Below are experts of layer 2 (counted from 0) of a mixture-of-experts language model. Rows are named router (the router's row for the expert), gate (a neuron's input weights, with its number), up (a neuron's input weights, with its number), down (a neuron's output weights, with its number) and show model dimensions 128-255. Each number is 128 + 24 x the weight over its row's rms, rounded and kept within 0 to 255.
Before each expert's rows: a language model's description of what the expert responds to; "comes before" lists some tokens at least twice as common just after its tokens as in all text. This comes from a sample of Wikipedia text that the model never trained on. Tokens count by the router's weight.

# expert 2
It responds to: Verbs and nouns in biographical or narrative prose, such as received, won, died, attended, took place; also sentence-initial He after a birth statement.
comes before: " to", " in", " by", " of", " that", " on"
router [ 85 119 125  96 117 145 103 141  95  95 112 125 117 102 173 127 110  87 128 121 113 145 119 130 107 162 120 164 126 176 194 156 141 114 190 162  91 122 104 107 112 165 159 136 150 140  93 141  84 129 112 152  76 105 139 111 147 134 112  84 185 166 113 141 142 127 127 166 131 132 159 135 168  74 103 130 149 131 100 153 145 153 176 122 140 104 177 142 100  87 153 101 148 128 151 139 145 152 119 103 102  99 174 112 119 145 145 129 111 130 121 147 131 143 115 200 131 150 121 110 145  95 160 139  93 164 172 135]
gate1 [134 143 141 132 102  79 156 131 112 107 122 125 116 112 131 144 167 108 137 132  88 100 172 105 107  99 106  96 117 119 168 134 151 159 170 140 118 100 131 144 115 116 139 125 163 147 170 144 131 160 175 136 120 107 118 162 135 130 136 130 106 134 151 167 120  82 133 122 131  89 124 118 119 135 135 115 177 120 136 176  89 155 132 102 149 120 117 127 119 113 123 162 114 138 116 123 140 155 143 133 118 132 103 120 149 158 121  95  80 154 145 142 146 120 168 135 135 153 163 139 154 129 134 101 154 147 104 161]
up1 [156 133 151 162  94 129 160 124 158 145 110 117 128  86 122 110 136 123 144 164  96 134 144 132 136 161 102 113  91 112 141 109 118 120 164 112  82 114 137 148 160 133  67 133 101 100  85 123 138 131 158 107 129 167 164 147 141 143 131 110 118 119 120 103 131 152 106 118 174  82 172 127 156 172 149 113 139 129 114 138  98 170 144 125 156 160 128 144 126 119  89 128 121  89 130 105  96 151 115 117 122 139 119 140 119 116 140 105 103 131 138 118 130 129 123 100 106 124 132 126 117 140 137 147 134 132  73 172]
down1 [100 118 110 118 147 154 107 120 163 120 129 156 174  90 145 139 110 129 134 112 154 166 121 121 103  84 108 119 121 127 156  98 125 128 136 110 134 152 118 118 133 117 155 138 149 154 126 127 168 128 147 148 105 128 121 131 155 134 154 117 122  94 150 136 146 176 150 124 119 144 134 148 141  67 123 133 142 121 141 101 126 140 134 189 118  79 134 127 118 137 111 158 103 114 118 111 144 138 120 106 158 150 112 127 101 143 114 140 145 161 117 134  97 121 123 146 102 106 124 116 103 106 120 155 139 118 136 167]
gate2 [184  86 133 122 176 104 134 161 121  89 136 103 126 116 123 131 161 161 110 110 136 179 120 130 100 137 131 129 118 112 130 124 146  93 113  96 140 130 109 158 132 127 123 190 147 137 155 115 124 110 111 115 146 125 126 137  98  88 122 155 134 166 131 130 107 100 202 132 120 172  90 107 149 145 116 122 148 131 128 119 140  96 131 126 100 105 127 166 120 108  98 146 127 116 132 166 131 145 146 170 134 149 127 140  88 124  88 134 116  98 119 109  79 145 152 146 114 123 137 140 145  90 150  61 124 139 135  82]
up2 [149 116 121 161 172  71 130 143 142 119 122 138  88 107 170 133 126 102 165 136  95 128 104 133 113 134 131  98 112 126  93 149  98 163 144  97 135 103 149 102 164 142 164 118 152  81 113 121 137  93 129 135 150 122  80 103  63 163 142 153 126 133 141 138 127 162 141  96 104 158 157 134 155 139 126 101 133 114 158  92 153  89 116 106 130 119  80 117 160 134 141 154 147 123 153 151 168 118 113  93 129 100 113  99 146 127 128 141 124 132 144 110 158 123 123 157 125 132 164  96 167  95 122  68 109 127 124 171]
down2 [121 125 102 138 113 137 111 158 139 121 147 144 130  84 134 154  95  87 175 151 136 126 149 137 128 183 125 143 108 106 138 138  81 158 179 117 113 110 132 133 112 120 134 105 109 105 146 124 141 108 125 113 130 139  91 109 162 179  93 169 112 149 133 155  92 138  93 106 155 106 144 134 157 170  62 125 181 113 170 127 174 124 139 138 103 118  85 135 123 143 152  97 116 127 103 134 120 122 140 107 126  66  98  92 139 138 138 144 119 167 165 127 105 144 138 188 130 156 144 129 138 111 134 102  95 130 142 148]
gate3 [153 157 128 108  88 123 125 119 157 138 156 132 164 128 137 128 153 145 176 133 120 130 102 144 117 115 128 149 151 116 133 143  91  95 131 157  93  85 151  88 103 134 124 154 104 125  88 126 101 124 118 132  87 161  98  92 153 111 132  80 155 165 132 103 147 131 157 159 103 124 143 113 151 135 136 150 151  83 106 161 143 173 114  91 167 112 122 160 162 142 119 135 116 143 101 172 138 141 130  92  85 134 149 117 138 123 144 147  96 142  88 144  94 117 143 137 131 161 115 126  68 124 161 131 109 103 153 199]
up3 [123 153 129  89 113 137 137 142 139 155 143 127 134 146 170 146 128 122 172 148 137 143 116 118 131 108  91 129 154 152 179 148 112 149 118 123 120  92 205  88 157 130 165 183 126 117 100 155  95 120 126 160 112 141 102 127 120 110 142 138 140 136 147 116 155 107 153 125 121 133 122 120 149 121 118 136 175 115 114 155 118 158 116 114 153 134 143 160  99 139 140 152 116 107 125 152 146 160  96  92 116 134 145  88 144 148 164 150  91 160  92 105 126 152 150 175 167 162 119 141  96 102 127 104 103 129 115 175]
down3 [125 165  61 105 144 139 139  98  97 109  82 139 120 145 117 115 100  99  87 112 109  74 170 135 157 128 121  94 100 121 145 110 109 112 140 110  99 129 126 112 160 117 118 106 124  99 118  97 130 153 133 114 161 116 137 161 121 143 136  93 138 127 151 146 138 139 169 130  95 132  83 130 141 116  97 142 158 167 130 131  98 117 165 219 123 147 153 110 124 132 145 114 136 148 125 117 130 135 102 130 140 119  82 141 103 125 103 117 179  99  88 120 146 124 123 103 133 106 133  99 196 150 155 123 128 140 125 141]
gate4 [131 155 105 140 126 111 141 155 134 148 135 132 138 131 108 130 127 101 105 153  97  85 129 157 109 155 119  92  62 122 120  79 147  93 118 131 145 114 146 162 165 119 130 137 100 107 117 108 118 171 165 158 112 138 114 125 126 158 130 134 126 149  74 139 105 125 121 135 104 141 107 114 125 152 106 127  99 128  91  81 157 133 152 145 123 124 126 160 131 176 138 118 108 120 133 119 148 103 158 124 135 120 153 100 135  86 100 138 120 148 152  70 137 128 124 143 116  96 132 139 162 132 114 141 124 116 147 191]
up4 [144 131  78  87 107 117 125 113 148 179 122 102 118 157 138 105 120 160 130 123 125 119 105 159 138 186 148 152 148  97 118  86 186 114 125 111  80  97 117 157 139 117 134 131 122  85 104 167  99 168 135 144  89 189 118 151 123 174  85 101 134 128 153 134  95 166 143 112 141 149 141 117 121 146 130 103 110 135  93 126 131 155 124 125 123  94 150 163  94 126 128 134 123  85 184 134 139 149 129  90 114 127 162 125 142 120 114 153 101 171 117  67 150 100 113 152 125 140 140 120 204 141 127  89 137 105  93 136]
down4 [120 107 124 105 131 165 106 145 155 140 111 157 134 134 149 139 185 175 145 134 138 147 160 127 140 101 174 148 116  83 154 150 145 144 126 116 141 142  77 146 110 142 153 116 123 129 104 111 108 112 147 130 116 130 143 134 103 111  97 139 117  82 110 127 106 143  88 116 122 118 145 167 112 155 141 129 101 119 106 131 113 132 169  99 110 160 121 122  96 109 153 142 126  80 114  95 103 157 149 142  92 148 137 134 153 147  99 129  99 120 146 152 190 167 146 149 132 137 123 150 114 117 139 109 123 130 108 100]

# expert 12
It responds to: Ending pieces of place names and nouns, often inside tables of election or sports statistics, such as Leices-tershire, Barcl-ays, Auck-land, plus days and years.
comes before: " |", " of", " were", "ed", " are", "ional"
router [165 132 147 174 116 129 157 106 126 143 134 127 130 125 113 112 125 155 122 172  82  93 135 121 121  98 138 130 133 123 128 126 115 146 120 100 151 134 117  80 129 125 125 137 105 113 103 170 128 154  80 143 134 144  75 113 115 155 164 116 152 114 136  60  99 133  89 140 107 123 138 120 108  94  90 108 120 141 111 119 119 146 140 111 116 110 118 130  69 163 159 129 135 130 158 139 152 138 143 115  56 115 126 141 136  88 166 128 133 141  86 109 103 101 118 136 150 141 118 115 130 128 118 114 124 143 126 130]
gate0 [121 186 148  97 156 145  85 150 129 127 143 123 180 138  89 108 164 136 168 156 118 158 149 145 135 135 122  95 110 130  93  96 118 123 122 205 152 123 148 158 112 148 115  90  99 158 124 115 122  89 140 146  77 133 107 118 183 140 130 148 138  70  78 112 129 106 171 128 109 131 147 152 117  97 131  84 155  97  96 109 185 156 138 128 145 130 122 171 114 141 118 158 139  89 112 138 152 124 148  84 182 134 117 147 146 112  70 183 114 134 118 126 173 111 126  99 137 140 129 131 114 113  81 166 127 103 114 159]
up0 [168 115  94 105 162  96  91 177 111 136 173  56 145 124  98 113 127 120 143 120  93 131  91 142 126 125 128 117 115 119 113 104 118 124  57 135 131 165 133 119  93 108 114 137 116  84  79 178 109 120 115 114 151 154 129 145 172 118 110 156 117 126 101 137 136 122 135 149 138 133 160 135 165 109 131 140 121 133 131 165 140 127 141 113 164 143  81 155 134 118 164 185 118 134 141 133 118 150 128 136 119 148  93 116 129 139 135 122 142 123 134 141 147 119 135 104 175 194 162 114 122 170 119 169 116 140 160 164]
down0 [141 145 113 135 122 144 126 124 102 126 129 105 113  94 151 145 118 196 113 129 136 116 111 144 136  74 119 121  93 123  80 119 134 119 120 132 144 135 135 127 103 102 130 142  94 131 111 136 127 100 138 108 154 158 113 102 143 114 154 119 121 127 145 102 126 129 124 137 147 116 142 128 126 149 136 120 120 164 149 103  93 156 138 149 124  76 105 150 112 188 144 135 134 159 152 113 114 126 161 149 123 110 152 104 117 147 150 112 145  93  86 131 155 122 115 133 187 117 134 114 128 135 138 152 122  85 150 132]
gate1 [157 146 102 107 108 124 158 144 164 162 110 127 159 103 111 101 117 104 116 102 112 129 133 135 120 132 127 167 131 144 128 154 130  80 147 115  82 112 100  85 130 121 123 121 138 125  98 113  93 146 113 156 142 108 140 136 108 130 128 112 119 118 140 113 103 124 198 143 169 136  99 116 137 132 132 106 114 138  95 153  97 118 202 109 136 119 154 110 148 157 104 140 142 142 124 124 176 122 138 109 116 116 140 136 130 120  88 122 148  98 131 110  99 114 137 129 136 141 175 168 136 133 109  97 166 119 116 168]
up1 [141 132 103 132 133 124 119 115 162 141  83 175 131  97 141 117 120 112 172 159 146 138 174 126 144 144 150 124 143 146  94 121 130 125 144 136 126 131 165 123 162 154 135  87 111 111 141 117 141 135 165 117 120 100 106 136 149 128 133 126  89  91 112 175 138 112 165 129 147 135 168 123 140 102 121  97  80 116 138 128 160 122 104 102 172 115 152 103  99 110 100 169 158 138  93 116 135 175 159 132 150 131 109 172 143 140  96 157 156 114 130  89 163 115 151 145 122 136 151 147 131 146 105 164 110 142 127 152]
down1 [160 168 103 150 128 101 137 140  94 117 107  95  79 136 132 125 127 121 160 130 160 151  89 173 109 122 117  99  93 148 140  94 149 101  81 155 128 122 131  95 129 125 128 124 133 113 152 165 129 117  96 102  83 122 115 115  95 150 129 122 150 143 141 164 128 133 112 148 156 182 143  86 123 163 160 104  96 147 123 127 113 121 134 107  76 112 106 106 140 133  88 125 101 174  98  95 127 139 134 122 163 100 112 106 108 116 133 106 134 134 122  94 116 114 161 138 120  85  77  97 153 132  99 133 126 175 137  88]
gate2 [116 143 171 131 118 130 156 153 101 113  96 103 123 169 142 121 122  75 121  98 147 108 145 113 181 140  86  87 120 120 136 136 151 154  82 133 121 101 146 116 193 124 129 112 134 109  88 166 115 131 139 127 130  81  81 132  91 117 141 109 150 120 142 125 174 129 137 127 158 135 141 119 131 137 171 119 123 148 129 107 115 159 114 124 135 140 125 139  99  91 158 165 138 163 161 130 137 160 126 126 134 132 112 136 129 102 135 162 131 100  83 123  88 138 125 125 173 114 126 135 151  95 134 132 120 142 105 144]
up2 [112  91 113 126 126 146 119 124 144 161 145 133 140 125 168 146 135  58  98 124 104 123 116 136 147  94 117 106 157 103 168 102 151 137  81 137 141  94 155  98 150  97 152 112 117 128  97 135 119 141 135 101 139 107  72 102  79 158  94 131 157 149 151 126 145 111 130  89 161 145 123 132 126 120 146 140 129 139 134  92 111 152 164 123  90 142 149 145 107 112 122 132 169 136 147 129 103 155 127 104 112 123 120 109 102 121 116 118 152 132  92 148 122 165 165 112 161 131 132 140 154 111 161 128 115 157 111 131]
down2 [133 156 100 122 117 152 137 132 129 151 139 119 137 108 106 116 128 141 106 166  95 124 102 117 111 106 145 179  86 132 154 129 155 138 142  95 119 123 154 107 149 106 160 127 175 140 135 140 146 105 134 106 119 145 145 176 148 151 135 101 142 138 117 127 131 139 134  99 158 114  64 176 145 116  92 135 126 112 136 142  98 124 139 143 153 106 162 130 103 148  73 115  99  95 133 103 129  99  90 104 141 111 142  92 167 109 133 112  83 165 126 143 104 124 105 206 101 150 135 140 118 122 143 104 101  85 152 120]
gate3 [148 145 124 113 152 131 150 154  97 144 117 178 172 149 108 122 137  48 132 131 130 148 158  98  71 133 152 110  91 150 133 123 139 137 143 154 170 141 136 170 101 116 135 115 102 125 116 146 155 114 150 105 132 141 139 112 135 125  88 140 116  76 149 144 141 128 138 134 153 138 105 114 154 113 166 129 112 105 151 145 171 133 137 124 145 122  70 146 104  67 111 149 163 125 147 111 129 145 130 144 162 144 162 181 162 144 107 151 132  58 142 177 141 111 115 116 124 152  85 114 116 148  96 137 152 126 122 178]
up3 [149  99 119 140 123 105 116 159  86 121 168 146 145 142 126  96 163 142 149  86 131 157  93 118  98 113 142 125 119 141 115 105 109 152 144 136 135 154 106 132  90 114 184 110 171 123  79 181 164  98 137 109 146 158 113 146 152 112 124 118 158  72 152 145 129 114 119 144 136 116 133 140 102 105 111 156 128 154 186 122 115 145 131 120 127 147 111  90 135  54 165 145 102 120 142 118 124 172 141 145 103  90  86 127  88 116 142 114 172 100 102 151 125  98 125 105 183 138 131 101 137 168 102 147 134 179 134  90]
down3 [156 153 156 125 105 143 170 140 123 140 131 143 127 117 151 144 115 163 127 118 113 130 126 173 138  76 133  89  86 140 133 103  96 122 131 103 149 116 119 100 119 114 154 127 128 126 113 114 151  90 124 107 142 138 109 123 163 107 131 111 161  90 146  85 117 155  86 153 145 114 138 101  91 106 146 127 101 161 138 102 173 110 156 140 131  77  96 144 109 134  99 150 130 123 127 130 140 171 137 152  84 154 131 115 101 100 134 126 129  98  83  98 168  91 140 133 136 128 111 104 134 162 147 127 143  55 127 131]

# expert 6
It responds to: Nouns for institutions, regions and organizations after the or a, such as government, district, University, Road; also S-outh in South Korea.
comes before: " of", ",", ".", " and", "s", " in"
router [111 135 115 139 119 171 123 113 148 142 158 168 108 137 156 146 119 139 136 120 130  92 123 121 134 106 110 140 121 106 188 130 129 138 120 126 103 125 119 120 129 123 110 142 136  83 100 111  90 142  92 148  97  98 121 139 161 116 173 144 166 160 108 149 121 106 128 113 117  96 106 131 158 109 120 129 134 118  76 135 136 133 130 116 155 141 108  99 102 161 116 102 118  96  97 136 120 112 107 114  79 121 102  97 136 102 163 170 112 134 143 140 128  96 121 132 154 122 146 100 105 124 147 154 120 129 116  89]
gate1 [107 168 131 111  60 127 156 182  81 165 169 140  97 118 115 130 128 134 136 103 138 145 151 131 122  99 114 133 119 135 165 177  93 115 124 163 115 159 128 129 136 127 120 116 131  82  91 113 158 142 201 146 137 133 116 112 134 154 194  89 129 135 122 132  81 102 117 152 142 144 155 148 125 138  88  78 198 123 143  81  94 131 106 144 117 140 116 104 119 150 139  84 121 158 157  91 163 165  91 154 121 150 154 164 113 119 174  89 138 121 134 111 159  91 174 125 140 138 122 138 157 110 127 150 104 110 110 118]
up1 [134 112 127 136 112 122 104  91 126 185 181 140 103  84 107 138 129 135  77 100 143 130 147 148 109 113 123 117 134 141 139 138  96 150 149 145 125 137 108 161 151 124 126 114 101 106 128 104 145 116 155 123  89 135 143 129 135 119 167 109 128 137 130 161 133 128 121 141 131 120 165 102 167 122 121 130 189 120  82  81 119 129  76 146  92  95 159  85 162 144 124  84 115 161 133 132 137 143  91 113  78 165 152 152 112 133 156 105 134 132 146 102 153 110 130 118 145 171 119 141 138 130 148 195 106 149 114 118]
down1 [126 129 156 139 141 139 101 140 152 104  95 130 133 108 108 163 104  84 148 141 155 102 137 158 166 163 126 126 145 101 132  92 157 142 119 110 126  84 145 154 145 119 173 110  85 140 134 140 144 124  97 115 128 105 110 131  75 108 116 123 116 120 126 116 126 111 112  84 106 169 150 155 129 140 133 145 108 164 123 156 152 128 130 120 127 107 153 153 132 158 116 111 134  76 112 176 141 126 111 119 157 110 135  97 123 113  93 169 138 120 120 120 148 148  94 120 124 136 131 130 102 137 141 155 155 163 118 166]
gate2 [131 139 124 135 105 165 140 131  87 153 139 177 152 129 113 112 153 145 120  97 142 109 145 115 113 136 141 174 101 128 200 171 125 117 142 105 114 128 127 104 171 100 147 118 150  97 120 104 122 110 138 111 126 140  91 118 106 158  93 158 133 131 125 117 115 113 116 128 141 140 132 157 122 123  77 115 105 142 137  80 105 126 108 147  96 155 112 145  90 120 145 133 144 111 146  59 169 145 136 158 126 157 166  85 115 111 133 120  99 135 150 130 128  80 126 119 190 160 109 152 151 121 157 115 151  88 104 113]
up2 [ 93 111  85 147  91 171 150 132 153 152 112 163 119 140 132 107  88 115 138  74 122 175 167 101 135 130 109 164 128 136 198 144 143 141 134  87 151 141 121 128 145  82 146 139 113 135 121 109 142 182 121 141 121 119 149  92 148 133  90 127 178  91 105 123 122 120  96 128 143 162 157 165 113  97  66 136 183 151  75 141 108 110 178 102 134 162 127 162 111 149 100 110 133  94 144 114 158 136 153 120 128 124 160 115 119 104 139 132 113 136 140 132 112 107  93 114 128 125 137 161  93 144 160 132 117 145 114 140]
down2 [ 89 115 110 114 117 113 129 118 145 137 109 117 154  76 104 149 107 140 134 107 163 137 124 157 107 115 135 113 162  90  42  95 130 108 125 168 132 128 134 127 133 136 128 118 113 128 104 148 116 149 145 121 108 105 123 112 106 124 142  77 153 123 168 110 154 155 134  61 172 108 146 106 131 112 131 126 160 116 141 108 158 128 130 130 167 113 108 164 116 151 147 133 121 140 149 177 145 103 130 107 113 109  70 163 145  89 137 115 119 113 123 162 127 177 119 145  91  89 153 145 122 152 122 190 158 130 120 123]
gate3 [130 132 143 156 132 117 142 111 143 147 140 198 147 175 141 134 109 106 151 137 135 175 121 166 144 131 131 107 142 113 145 132 124 172 147 160 127 128 142 145 131  98 107 104 116  95 102 135 134 121 158 147 123 169 113 120 107 124 148 123  91 105  80  96 122 151 109 122 150 146 168 117 101 108 152 130 108 139 104 135 114 151 104 142 109 154 166 128 140  84 155 127  75 147 155 129 106 142 113  77 107 159 139 107 115 146 145 118 110 127  98 126 129 136 151 159 110  83 138 130 145 125 139  82 133 153 128 147]
up3 [125 153  97 121 147 115 148 151 123 114 102 124 139 113 108 137 169 143 159 163 121 113 118 136 110 123 126 108 135 184 107 173 124 111 124 146  94 129 167 111 140  99 144  68 110 177 149 141 181  99  83 111 121 146 118 137 130 140 101 139 124 101 150 164 107 143 131 156 134 154 133 144 118 167 176 117 169 118 142 137 142 154 141 128 182  98 123 101 130 121 109 144 144 115  95  99 132  97 149 163 144 149 102 143 155 156  99 109 141 114 159 135 140 127 141 117  90 120 127 154 161 108  87 128  87 109 109 132]
down3 [156 118  75 118 152 135  84 160 134 105 100 125 134 115 146 125 147  97 150 114 169 116 102 108 148 145 173 160 113 119 140 103 124 119 135 138 125 143 177 157  87 113 143 113  77 130 128 124 136 128 126 160 120 139 131 102 106 127  64 139 144 100 111 152 128 137 142 146 133 114 159 144  90 144 141 128 152 141 140 159 117 135 139 111 109 139 113 126 142 138  99 171 135  91 118 105  85 158 140  89 118 120 151 113 129 177  88 101 167 126 153 134 144 150 117 124 112 132 151 136 183 134 118  80  91 130 143 155]
gate4 [ 72 144 112 120 118 104 153 139 106 145 104 159 131 136 132 113 113 113 103  94 112 119  91 162 124 118 131 125 125 111 101  89 156 131 149 150 129 133 109 132 158  95 115 146 156 144 119 174 112 137 126 137 144 106  95 138 138 127 139  95 108 136 116 166 140 180  99 112 143 108 140 146 140 128  98 131 101 152 113  96 148 148 140 158 129 108 187 171 111  80 109 115 155 120 152 104 141 148 175 150 159 158 178 173 120 116 115 144 162 140  88 150 155 140 126 143 169 128 115 107 138 129 148 122  97  96  92 101]
up4 [114  66 107 176 112 105 168 128 121 114 129 176 121 154  98 135  84 139 141 113  93 114  85 154 144 145 154 151 121  86 114 130 158 150 143 115 103 114 107 111  93  76 127 123 168 111 135 128 119 136 129 138 113 100 123 114 101 143 165 123 152 132 145 128 156 127 126 116 138 137 153 118 113 135 121 126 112 142 114 133 137 123 168 129 128 118 172 157 128 110 157 161 115 128 135 143 202 122 146 148 135 160 139 160  94 116 146 107 120 117 112 127 114 126 123 179 112 155 121 127 126 152 145 111  99 102 153 124]
down4 [169 111 136 118 116 126 131 165 107  94 117 107 139 143 129 128  92 140 112 155 123 142 149  91 113 113  94 124 128 135 131 124 120 129  99 123 111 155 155 111  97 107 146 110 134 121 125 123 138 139  98 136 106 136  89 113 139 155 159 134 145 134 109 130  90 109 130 132 143 161 130 127  88  91 128 147 165 107 125 128 135  97 126 133 131  66 107 148 147 127 153 119 146 104 158 105 168 127 106 147  81 111 110 117 153 161 179 148  86 107 126 146 107  82  92 151 107 141 111 166 105 129 121 102 156 142 125 115]

# expert 15
It responds to: Decimal numbers and word starts inside stats and results tables and climate data, such as elev(ation), narrow(ly), Bell(ator), and sports terms.
comes before: " |", "|", ")", ".7", "}", ".6"
router [177 168 127 145 126  96 174 130 132 129 151  92 139 137 165 140 107 182 101 147 124 106 117 120 147 128 130 132 111  92  77 110 129 150 113  90 158 102 112 119 128 118 102  88 127  84 120 167  74 158 161 137 149 146 130  88 131 133 164  94 124  93 113  71 125 146  79 128 166 140 147 125 121 139  99 130 110 118 133  71 115 126 108 140 121 104 186 165 113 113 130 141 113 134 138 103 181 154 145 148 100 129 144 115 142 130 147 108 125 141 125  97 130 105 128  89 152 129 135 131 111 142  78  93 189 127  90 106]
gate0 [149 131 127 115 134 130 119  56 118 136 152 121  96 166 138 156 120 168 135 110  94  88  94 106 100 128 134 147 143 107 130 165 140 109  73 134 127 159 164 105 120 112 103  93 104  99 109  98 132 138 138 152 162 183 108 126  71 153 137 120  62 122 101 137 124 110  83  86 117 118 130 119 116  97 128 160 116 148 148 124 120 134 142 119  89 116 132 169 125  92 145 132 128 129 127 114  87 118 123 123 109 101 167 120  84 139 133 131 113 118 117 121  92 119 151 124 122 119 146 106 141 110 161 131 146 140 109 133]
up0 [138 128  52 134 129 121 163 117 106  93 141 105 153 145 119 136 118 142  94 131  88 102  87 122 102  87 118 135 105 172 154 106 116 136 100 167 178  81 125 154 130 129  91 143 138 111 112 101 154 126 101 115 166 142 142 115 124  81 122 139 123 131 120 126 154 148 124 119 159 106  58 118 144 115 151 107 122 117 134 130 124 135 159 130 140 144 148 124 129 144  86  91 157  95 136 104 111 128 180 139 129 154  74  86 141 166 111 124 150 107 156 103 137 154 158 139 124 114 138 166 157 110  93 143 118 152 131 125]
down0 [104 126 108 101 100 135 146 179 110  55  90 161 176 111 112 125 175 100  88 124 124 147 115 142 125  58 124 113 129 132 155 124 123 106 124  68 104 122 161 122 137 151 111 109 105 145 154 111 102 127  97 100 134 136 140 144 137 140  99  96 126 128 104 144 130  95 120 152 162 117  82 125 108 125 130 115 134  99 129  82 133 137 110 166  82  93 108 112 120 149 112 147 135 146 148 127 165 133 100 147 137  81 133  79 109 161 144 111 155  92 128 119  91 145 150 113 149 116 141 135 101 144 109 138 105 108 124 161]
gate1 [151  94 126 161 109 118 107 111 146 145  96 101 120 110 125 157 155 121 112 133 109 137  94 107 112 133 137 110 135 113 148  98 128 144 101 108 174 115 139 165 153  93 131 135  91  87  74 133 115 147 115 122  81 142 113  89 120 148 138 105 129  90 171 149 113 142 162 144 141 129 158 142 178  92  94 138 146 134 127 128 132 178 151 138 130 109 147 132 119 136 127 126 154 153 105 124 151  75 174 115 183 133 154 147 143 130 152 122 165 126 150 142 151 136 114 127 122  91 113 131 123 115 149 123 101  83  84 117]
up1 [179 122 116 165  75 132 138  79  97 145 177 126 146 161 109 140 135 126 116 108  61 153 126 145  96 127 132 109 110 121 125 125 133 186 107 121 163 120 145 168 143 107 117 195  98 124  66  96 125 137  96 156 125 146 119 114 111 106 135  92 118  83 153 124  73 185 115 132 145 146 139  93 118  86 127 128 147 111 126 160 155 162 158 118 139 142 153 149 109 149 124 121 139 145 140 102 153 126 178  80 157 146 136 134 133 113 108 111 174 135 102  89 146 150 137 117 136 113 119 139 136 117 115 139  97  93  82 116]
down1 [134 129 113  88 118 150 128  85 154 136 119 181 125 110  99 159 168 135 123 117 110 146 131 177 121 113  96 111 117 102 146 122 130 124 138 105 137 109 139 138  86 135 131 127 186 153 141 120 127 118 125 109 159 123 122 119 135 140 117 176 134  98 129 132 155  88  83 124 130 142 123 170 124  86 155 121 136 193 112 128 136 117 136 115 139 120 160 152 152 116 153 107 120  97 118 132 139 146  96 105 106 135 135 148  85  86 122  90  83  99 100  95 154 117 106 103 113 115 109 137  93 152 147 130 162 112 184 169]
gate2 [141 112 139 123 129 112 151 133 142 154 150 165 105  91 117 139 142 171 139 159 109 106 139 124 118 115 133 100 109  75 153 136 159 124 136  92  99 104 168 160 186 158 114 148 152 140 102 145 121 100  75 121 143 148 102 120  89 100 164 158 161  96 113 123 146 144 154 159 138 109  86 140  97 157 157 104 131 142 150  95 141 125 119 130 148 122 129 140 127  87  95 120 120 107 111 126 151 145 170  85  96 124 132 109 160 139 100 140 126 110 149  92 149  73 119 121 102 117 137 105 146  92 107 126 115  87  95 139]
up2 [136 104 137 150 156  80 176 103 107 160 140 114 113 127 114 131 154 119 123 111 108  91 133 157 145 136 107 120 154 101  98 127 141 149 122 105  99 104 160 163 131 145 104  84 189 124 113 159 158 113 118 141 160 127 146  90 130 138 134 146  97  89 123 128 126 137  73 112  81 159  78 106  98 132 119 144 119 160 146 145 113 130 138 118 156 130 156 135 169  95 146 120 165 109 127 135 132 106 166 142  78 128  86 128 120 146 120 137 119 131 152  73  92 138 115 106 121 149 145 143  97  90 116 125 162 129  85 159]
down2 [ 99 138 102 154 171 122 118 111 136 107 120 139 129  98 134 103 114 117 160 112 135 175 105 140  95 125  94 120 152  86 126 129  89 131 135 154  92 107 111 105  95 128 147 123 146 133 141 139 115 221 115 165 107 114 123  90 117 122  99 130 133 152 117 138 139 126 130 158 135 138 163 121  98 129 130  62 125 127  93 135 102  86 123 128 151 111 166 105 101  98 157  98 158  93 106 137 112 146 144 122 136 115 151 120 117 157 146 128 131 142 122 106 148 147 131 152 119 132 134 164 137  74  99 172 149 143 149 123]
gate3 [116 128 125  69 140 142 160  83 178 116 127 126 163 147 119 138 110 134 119 131 127 144 119 172 117 138 102 124 116 132 151 114 136 148 169 100 142 138 146  78  81 109 111 129 102 143  69  98 124 104 112 106 141  72 172 124 123 112  91 110 142 149  92 112 113 135 106 150 112 156 177 111 124 137 169 127 123 112 124 116 161 157 130 131 119 130 173 110 163 110 151 145 122 104 161 108 117 181 133 105 188 151 145 118 134 150 170 119 115 163 113 148 131 120 157  91 118  87 132 152 137 128 116  91 121 154 126 145]
up3 [117 119 137  92  87 116 167 119 187 109 144 108 143 112 118 104 145 139 129 154 130 147 128 129 160 154 129 152 103 121 117 156 106 121 126  97 118 111 134  97 102  91 102 118  97 123 103 103 133 137 133 106 172 101 158 136 144 116  95  77 114 140  87 119  97 121  70 166 163 134 149 157 130 112 162 153 122 100 124  76 151 115  97 124 137 127 166  78 145  71 151 135 111 121 172 152 109 159 133 127 129 148 142 139  99 136 131 112 126 134 155 147 118 115 110  95 142 140  88 138 126 123 117 113 153 157 110 136]
down3 [136 188 139 115  98 119 148 115 132 132 113 156 173 107 155 117 133 139 137 128 127 107 164 152 137 102 130 138 129 154 117 116 112 151 140 154 120 145 113  77 179 157 202 134 101  78  96 110 149 153 142  91 143 152 128 158 140 117 117 100  97 150 135 177 117 134  97 140 118 117 185 100 143  89  88 137  83 108 155 165 117 113 136 129 160 158  99 129 108 131 114 106 126 116 114 139 135  89 121  87 113 124  68 147 134 159 152 131 134 137 125 144 126 107  96 138 116 129 150 148  76 112 124 121 128 123 105 141]